Weights of a small mixture-of-experts language model, trained from scratch on English Wikipedia.
Training: 554M tokens, 4232 steps.
Below are experts of layer 4 (counted from 0) of a mixture-of-experts language model. Rows are named router (the router's row for the expert), gate (a neuron's input weights, with its number), up (a neuron's input weights, with its number) and show model dimensions 0-127. Each number is 128 + 24 x the weight over its row's rms, rounded and kept within 0 to 255.
After each expert's rows: "gets" lists some tokens that make up at least twice as much of what it gets as of all text. This comes from a sample of Wikipedia text that the model never trained on. Tokens count by the router's weight.

# expert 8
router [123 149 149 143 138 117  86 113 159 125 176  98 168 109 100 148  99 141 138  79 125 164 161 141 164 118 128 166  76 159  82  92 127 107  94 124 104 121 102 123 113 140 113 155 122 145 126 132 118 117 115 112 148 110 147 150 102 175  90 162 138 129 154 157 127 129 101 185 148 135 114 118 112 117 107 128 163 134  87 120 163 134 136 138 142 135  98  97 127 144 132 104 103 125 114 104 137 169 102 146 158  95 165 133 146 167 123  71 144 110 119 175 127 146 143 137  94 151 139 120 151 151 127 153 137 121 138 114]
gate37 [100 141 126 125 109 127 133 147 136 133 143  91 129 126 135 126 145 119 145 141 116 160 185 130 131 120 130 122 104 173 165 126 102 135  89 110 197 111 154 166 136 104 164 166 148 123 121 127 108 114 106 133 134 152 138 136  69 151 166 121 128 143 110  98 144 113 116 118 117 144 172  96 118 109 127 138 107 125 123  99 141 107 121 149 118 141 139  89 167  52 145 134 111 177 111 129 158 138  91 120 120 124 170 132 106 126 162 128 166  78 112 121 134 128 112 162 123 125 130 145 139  97  59 126 128  99 140 141]
up37 [127 127 138 109 147 112 139 114 162 121 153 120 125 149 110 129 130 144  98  95 143  96  96 112 130  79 122 149 144 119 107 120 163 131  92 110 106 104 123  77 143 106 138 120 128 105 118 153  99 129 139 145 190 106  94 163 143  94 147 160 113 126 147 163 131 125 145 185 109 161 113 124 134  99 135 114 106 165 101 127 106 130 120 139 127 127  44 130  98 151 157 118 108 120 165 147 129 104  98 139 155 114 116 100 168 118 123  99 146 136 121 170 131 134 163 124 134 114 130 155 167 133 168 128 181 154  89 118]
gets: "the ", "| ", "\n", "The ", "his ", "their "

# expert 1
router [128 133 191 127  96 126 104 133 176 128 161  81 159  84 103 123  99 122 143  98 165 153 161 137 147 121 139 152  82 171 113  87 136  98 109 115 119 118 124 133 140 132 104 167 120 126 137 142 157 107 128 127 137 123 155 170 137 149 138 136 142 146 139 142 117 124 118 158 151 102 167 138 113  77  57 114 156  97 100 136 144 166 143 158 148  89 119 129 125 127 128 115 118 107 128 126 144 134  93 104 106 112 144 163 144 157  91 132 143 123 119 157  98 149 137 154 110 150 135 144 112 166 104 137 147  76 127 112]
gate5 [161 116 116 145 123 138 117 120  99 141 138 108 159 112 133 148 117  70 157 111 171 109 134 142 115 153 130 124 125 159 161  99 128 124 127 116 149 136 148 112 142 173 132 104 116  92 134 154 186 114 134 114 108  62 123 134 152 120 105 126 138 119 130  98  92  56 167 119 153 130 147 103  92 119  96 139 107  80 155  92  73 143 160 173 128  87 123 157 128 152 118 140 164 153 145 112 140 146 125 120 127 100 139 119 136 116  96 136 135 133 100 130 143 119 105 121  99 128 196 137 119 146 133 131 159 125 130 121]
up5 [128 136 120 146  97  72 129 135 126 128 141 116 123 129 131 142 134 164  97 154  80  85 148 131 105 138 122 132 125 154 158 144 117 139 136 129 150 157 136  72  71 116  97 137 131 133  73 163 112 146 129 104 131 117 109 133 109 127  91 172 161 191 110 125 109 142 141 113 106 130 120 147 140 121 162 117 137 114 110 101 165 104 129 117 137  85 207 129 119 132 135 145 127 134 123  80 153 146 113 102 170 112 180 162 113 148 138 123 122 112 102 159 101 129 126 111 138 138  97 139 138  97  99 135 125 135 166 151]
gets: "of ", "and ", "to ", "in ", "for ", "with "

# expert 2
router [159 156 193 145 114 123 111 116 128 129 169  86 126  85  75 152 115 136 140 114 153 124 149 134 170 122 152 148  63 132 115 117 108 102 112 130 106  94  87 137 111 116 120 158  89 160 148 125 153 112 116 146 135 125 126 148 130 155 109 142 168 165 136 142 116 115  93 154 141 127 145 164  99 127 126  92 159 111  97 141 149 154 154 182 131 114 113 136 136 142 132  96 106  93 104  98 134 140 128 132 146 114 173 172 153 127 113 137 127 101 104 162 121 132 142 126 109 176 115 162 148 126 100 148 148 101 128 111]
gate11 [120 161 121 149 115 113 115  64 151 155  87 106 125 110 116 200 105 112 152 150 178 117 129 101 136 153 126 126 103 115 138 116  92 135 115 134 124  89 118 125 138 155 126 141 142 138 165 142 147  84 149  97 115 109 154 108 128 120 114 149 143 154 126 114 104 104 143 116 130  96 133 119  82 114 116 120 162  96 135 122 168 141 121 187 136  84 113 149 133 146 119 110 132 131 135 136 141 170 128 131 182 120 157 169 154 114  94 156 147  86  98 159  98 137 157 137  78 150 145 113 129 146 133 147 125  90 124 145]
up11 [142  79 158 134 135 152 140 175  92 132 137  82 100 114 128  94 116 180 130 113 144 113 158 155 118 144 146 158 146 148 107 151 144 128 124 153 120 170 187 138 156 102 136 158 167 109 114 151 141 171 102 132 117 113 142 168 164 117 125 118 129 115  84 130 156 145 125 142 102 108 137  86 164 117  98 164 146 108  99 124 153 135 136 119 137 163  96 136 174  90 110 127 151 115 118 125 106 149  82 100  94 116 115  94 127 147 112 118 133 147 123 103 130 134 136 101 121 144 123 135  92 101 137 107 178 157 125 104]
gets: "a ", "as ", "was ", "an ", "is ", "one "

# expert 11
router [106 156 194 113 145 132  96 119 145 129 188  95 142 111 101 148 122 133 157 110 124 179 147 154 164 119 155 137  94 167 106 108 106  81  98 113 141  90 115 117 110 101 106 160 113 149 160 163 147 105 120 114 156 122 149 156 122 139 100 140 155 157 152 137 108 117  98 139 148  86 161 170 113  85  98 112 147 120 122 153 145 142 152 138 158 115 100  98 122 130 135 105  96 119 120 140 186 149 112 117 134 115 136  96 151 153 123  89 149 111 150 134 121 149 134 146 122 147 144 147 158 141 109 153 144  95 143 128]
gate6 [100 115  95 138 154 141 110 129 150 130 195 109 126 113 100 118 138 128  95 106 159 144 165  83 127 125 117 106 114 116 147 131 141 139 151 129 135 149 119 134 128 167 110 117 122 138 110 146 142 113 130 121 179 103 142 104 126 150  92 146 148 135 109 147 141  96 130 128 161  98 155 122 143 149 125 145 106 116  31  99  96  95 136 115 140 159 155 104 130 165 117 128 105 153 134 124 107 111  83 107 165 115 172 115 116 150 103 145  83  87 122 132 147 160 114 157  90 162 138  82 121 140 153 145 143 128 138 150]
up6 [ 75 186 125 123 129  98 110 147 125 178 111 141 148 133 123 159 103  95 142 119 130 130  95 189 142 130 126 168 136 122 106 104  99 110  95 132 118 154 126 128 115  91 151 133 119 123 132 121 114 138 107 155  93 131  99 124 158 153 169 151 122 126 176 102 139 145 122 127 129 132  98 139 160 111 129 103 132 112 165 161 115 150 151  98 135 119 110 152 162 106 151 125 131  60 117 129  93  88  96 130 114 123 102 132 127 103 161 117 167 120 111 125 142 175 161  78 125 135  90 169 145 105 146 158 132 130 117 137]
gets: ", ", ": ", ". ", "; ", "), ", "\", "

# expert 13
router [152 169 178 111 137 108 135 145 137 124 147 102 132 147  98 151  99 106 145  92 145 164 132 159 138  98 131 140  88 166 107  68 105 106 116 104  82 124 136 146 103 125  96 136  84 134 146 125 177 119 103 110 121 116 153 157 134 169 131 145 160 148 154 144 111 110 100 145 156 131 165 156  91 135 105 126 154 160 126 157 102 178 149 138 134  99 109 101  77 164 144 152 110 115 112 101 156 124 108  91 152 137 133 123 139 117 146 112 134 100 104 128 117 158 146 165 130 155 163 134 153 147 105 140 140 109 119 114]
gate9 [163 107 151 153 122 130  88 120 126 109 127 102 108 157 125 135  86  91 146 121 130 147 144 164 123 108 111 151 112 117 146  71 102 123 124 128  95 163 106 111 149 164 110 166  96 161  98 147 170 107 141 106 131 154 200 150 116 136 160 128 173 125 187 143 147 138 114 144 140 142 147 165 116 134  96 130 142 124 119 109 109 129 147 131 185 126 129 116 117 133 135 160 148 127 148 108 115  71 122 130 104 123 111 118  81 106 118 104 114 141  91 108 119 159 130 109 116 134 122  87 129 115 128  78 154 101 109 116]
up9 [150 138 159  82  80 160 138 107 142  66 139 136 126 106 138  83  85 108  94 169 126 151 123 117 177 113 110 132 129 131  87 140 136 137 145 147 148 122 167 160 173 125 131 122 120 115 107 128 114 156 122 126 135 112 108 142 158  84  83 134 122 172  73 133 114 166 124 135 118 143 110 140 116 142 114 152  93 109 135 117 114 154 144 124 155 126 122 102 141 131 116 170 108 123  86 157  95 118 121 109 133 136 131  90 156 127 152 152 141 119 138 157 145  88 120 131 204 137 105  98 131 139 153 120 136 153 125 140]
gets: "\"", "he ", "K", "had ", "G", "J"

# expert 7
router [140 156 162 103  96 114 100 144 155 148 157 116 153 111  77 150  95 120 165  96 141 143 122 138 150 106 150 158  92 155  92  92 119  83  88 116 113 119 118 122 103 103 107 140 105 145 158 134 169 107 112 138 148 140 142 162 140 176 106 139 150 178 151 171 112 111  92 141 134 111 129 148  87  96 120 117 125 132 131 149 133 143 161 147 130  93 102 102 100 134 117  95 107 122 101 135 164 147 124 124 155 122 157 142 145 151 122  96 172 114 132 166  99 154 154 149 102 166 156 139 134 128 100 156 139 103 128 112]
gate6 [143 116 145 113 150 121 116 106 152 117 158 124 127 143 161 155 112  99 101 149 153 118 134 139 112 146  99 144 132  95  93 147 146 123  59 140 166 114  90 132  68 162 109 128 123 144 128 138  78 160 126 168 106 142 135 124 146 134  99 110 119 155 140 124  93 134  99 127 113 139  87 136 157 144 120 186  99 127 161 135 104 160 138 133 122 153 123 127 106 116 141 168 137 153 136 110 144 142  81 149 127  97 150 133 162 124  85 104 137 139 115  76 135 151 129 115 133 154 131 150 108  91 120 140 151 117 168  63]
up6 [131 169 134 134 140 155 122 115  92 124 120 117  94 135 123 118 118 127 136  97 148 132 128 120 107 114 133 155 143 106 113  98 168 144 144 139  89 117 141 112 145 171 121 122 130  99 106 148 123 131 171  98 136 111 180 114 165  66  98 130  93  84 118 122 131 122 167 129  90  62 153 132 131 137 144 146 127  78  74 139 118 136 142 133 138 127 133 146 114 158 137 114 154 148  95 111 131  97 147 127 123 139 155 137 151 143 123 157 121 174 157 135 171 108 108 120  98 144 130  59 142 106 175 118 114 143  99 158]
gets: "o ", "i ", "a ", "an ", "e ", "en "

# expert 12
router [108 150 145 148 128 121 100 105 130 111 137 109 104 104  89 133  76 101 167 136 180 152 140 145 123 117 153 133  34 158 117 126 128  77 114  83 125 132 122 116 106  95 133 158 135 152 154 163 123 131 102  95 171 143 150 125 149 131 118 172 120 167 173 171 138 119 117 110 128 116 155 168 116 135 123 118 123 112 116 128 125 170 173 122 145 124  87 102 137 125 145 129 131 128  93 116 121 119 108 142 137 124 176 127 135 133 155 123 132 110 121 112 128 165 173 148 129 114 110 159 129 159 125 136 170 119 154 141]
gate11 [135 130 120 121 153 121 110  59 194 151 131 110 135  96 134 114 116  96 144 131 100 105 173 155 133 135 142 148 111 168 138 106 120 119 116 106 145 100 109 138 119 119  81 127 156 108 163 115 112 139 169 149  95 133 151 106 135 122 175  93 117 125 140 123 141 164 162 138 127 134 162 129 105 124 111 132 126 116 125 126 133 128 185 118 121 122 122 141 136 130  98 128 136 110 129 150 139 104  99 136  98 104 151 139 212 150 149 162 153 119 107 134 114 166 114  94 146 101 132 139 108 117  92 142  91  60 147 136]
up11 [135 101 130 124 116 111 110 123 155 123 124 124 156 121 143  90  93 164 136 132 160 136 115 165  85 124 153  32 116 127 149 119 150 138 111 135 103 124 135  94 110 130  88 136 105 148 102 139 150 136 142 126 107 119 164 150 117  74 124 121 112 141 199 108 138 140 121  97 170 129 189 148 115 157 155 140 148 110  87 137 107 113 146 112 136 130  68 133 155 126 120 136 131 107 108 115 133 114 142 143 135  92 183 114 144 163 112 118 140 140 143 134 168 124 134 126 125  99 115 128 123 161 127 134 136  91  90 113]
gets: "==", "\n\n", "== ", "===", "See ", "also"

# expert 3
router [118 147 157 135 123 136  98 112 158 131 179 101 135  98  65 157 121 109 137 124 155 144 135 127 157 114 156 134  81 138  93 106 110  64 117 127  89 103 105 146 113 117  92 151 111 155 138 173 137 106 109 143 148 114 118 162 107 157 116 155 146 175 149 163 123 108 104 144 144  88 146 150 102  96 109 120 142 135 133 124 129 135 163 137 138 110 125 111 110 152 135 120  94  94  98 129 163 133 116 134 152 107 137 156 156 155 101  97 147 113 121 163  90 140 161 157 132 175 132 134 150 165 100 170 128 128 125 110]
gate43 [127 120 127 106 112 134  60 134 114 152  95  98 142 123 104 120 110 125 143 147 158 148 146 122 140 131 156 126 119 131 127 114 126  99 140 126 119 116 145 143 169 124 130 151  88 151 102 154 137 136  79 116 108 124 146 171 114 152 139 118 123 137 116 111 169 130 165 135 141  79 150 112 144 104  90  60 110  94 123 131 111 141  95 138 108 125 136 180 117 105 124 118 124 141 133  98 182 139 119 151 161 165 130 120 127 178  83 144 157 132 111 162 140 128 151 145 156 133 101 161 147 199  88 131 112 128 125  96]
up43 [155 108 119 175 113 116  75 125 112 133  99 120 142 151 168 133 123 121 133 154 127 110 145 105 129 118 145 122 125 102 193 136  94 114 149 146 127 112 151 128 139 139 104 140 109 172 114 146 154 123  62 122  83 104 118 129 126 131 153 107 146 124  95 128 132 113 132 141 134 113 126 151 124 170 109  44 144 122 114 158  82 121 150 105 116 131 152 133 130 113 124 114  79 140 111 125 137 149 155 143 159 159 149 117  87 173  86 151 145 149 138 140 147 118 110 120 172 119 123 130 100 193 109 126 118 149 122 104]
gets: "2 ", "1 ", "3 ", "4 ", "5 ", "6 "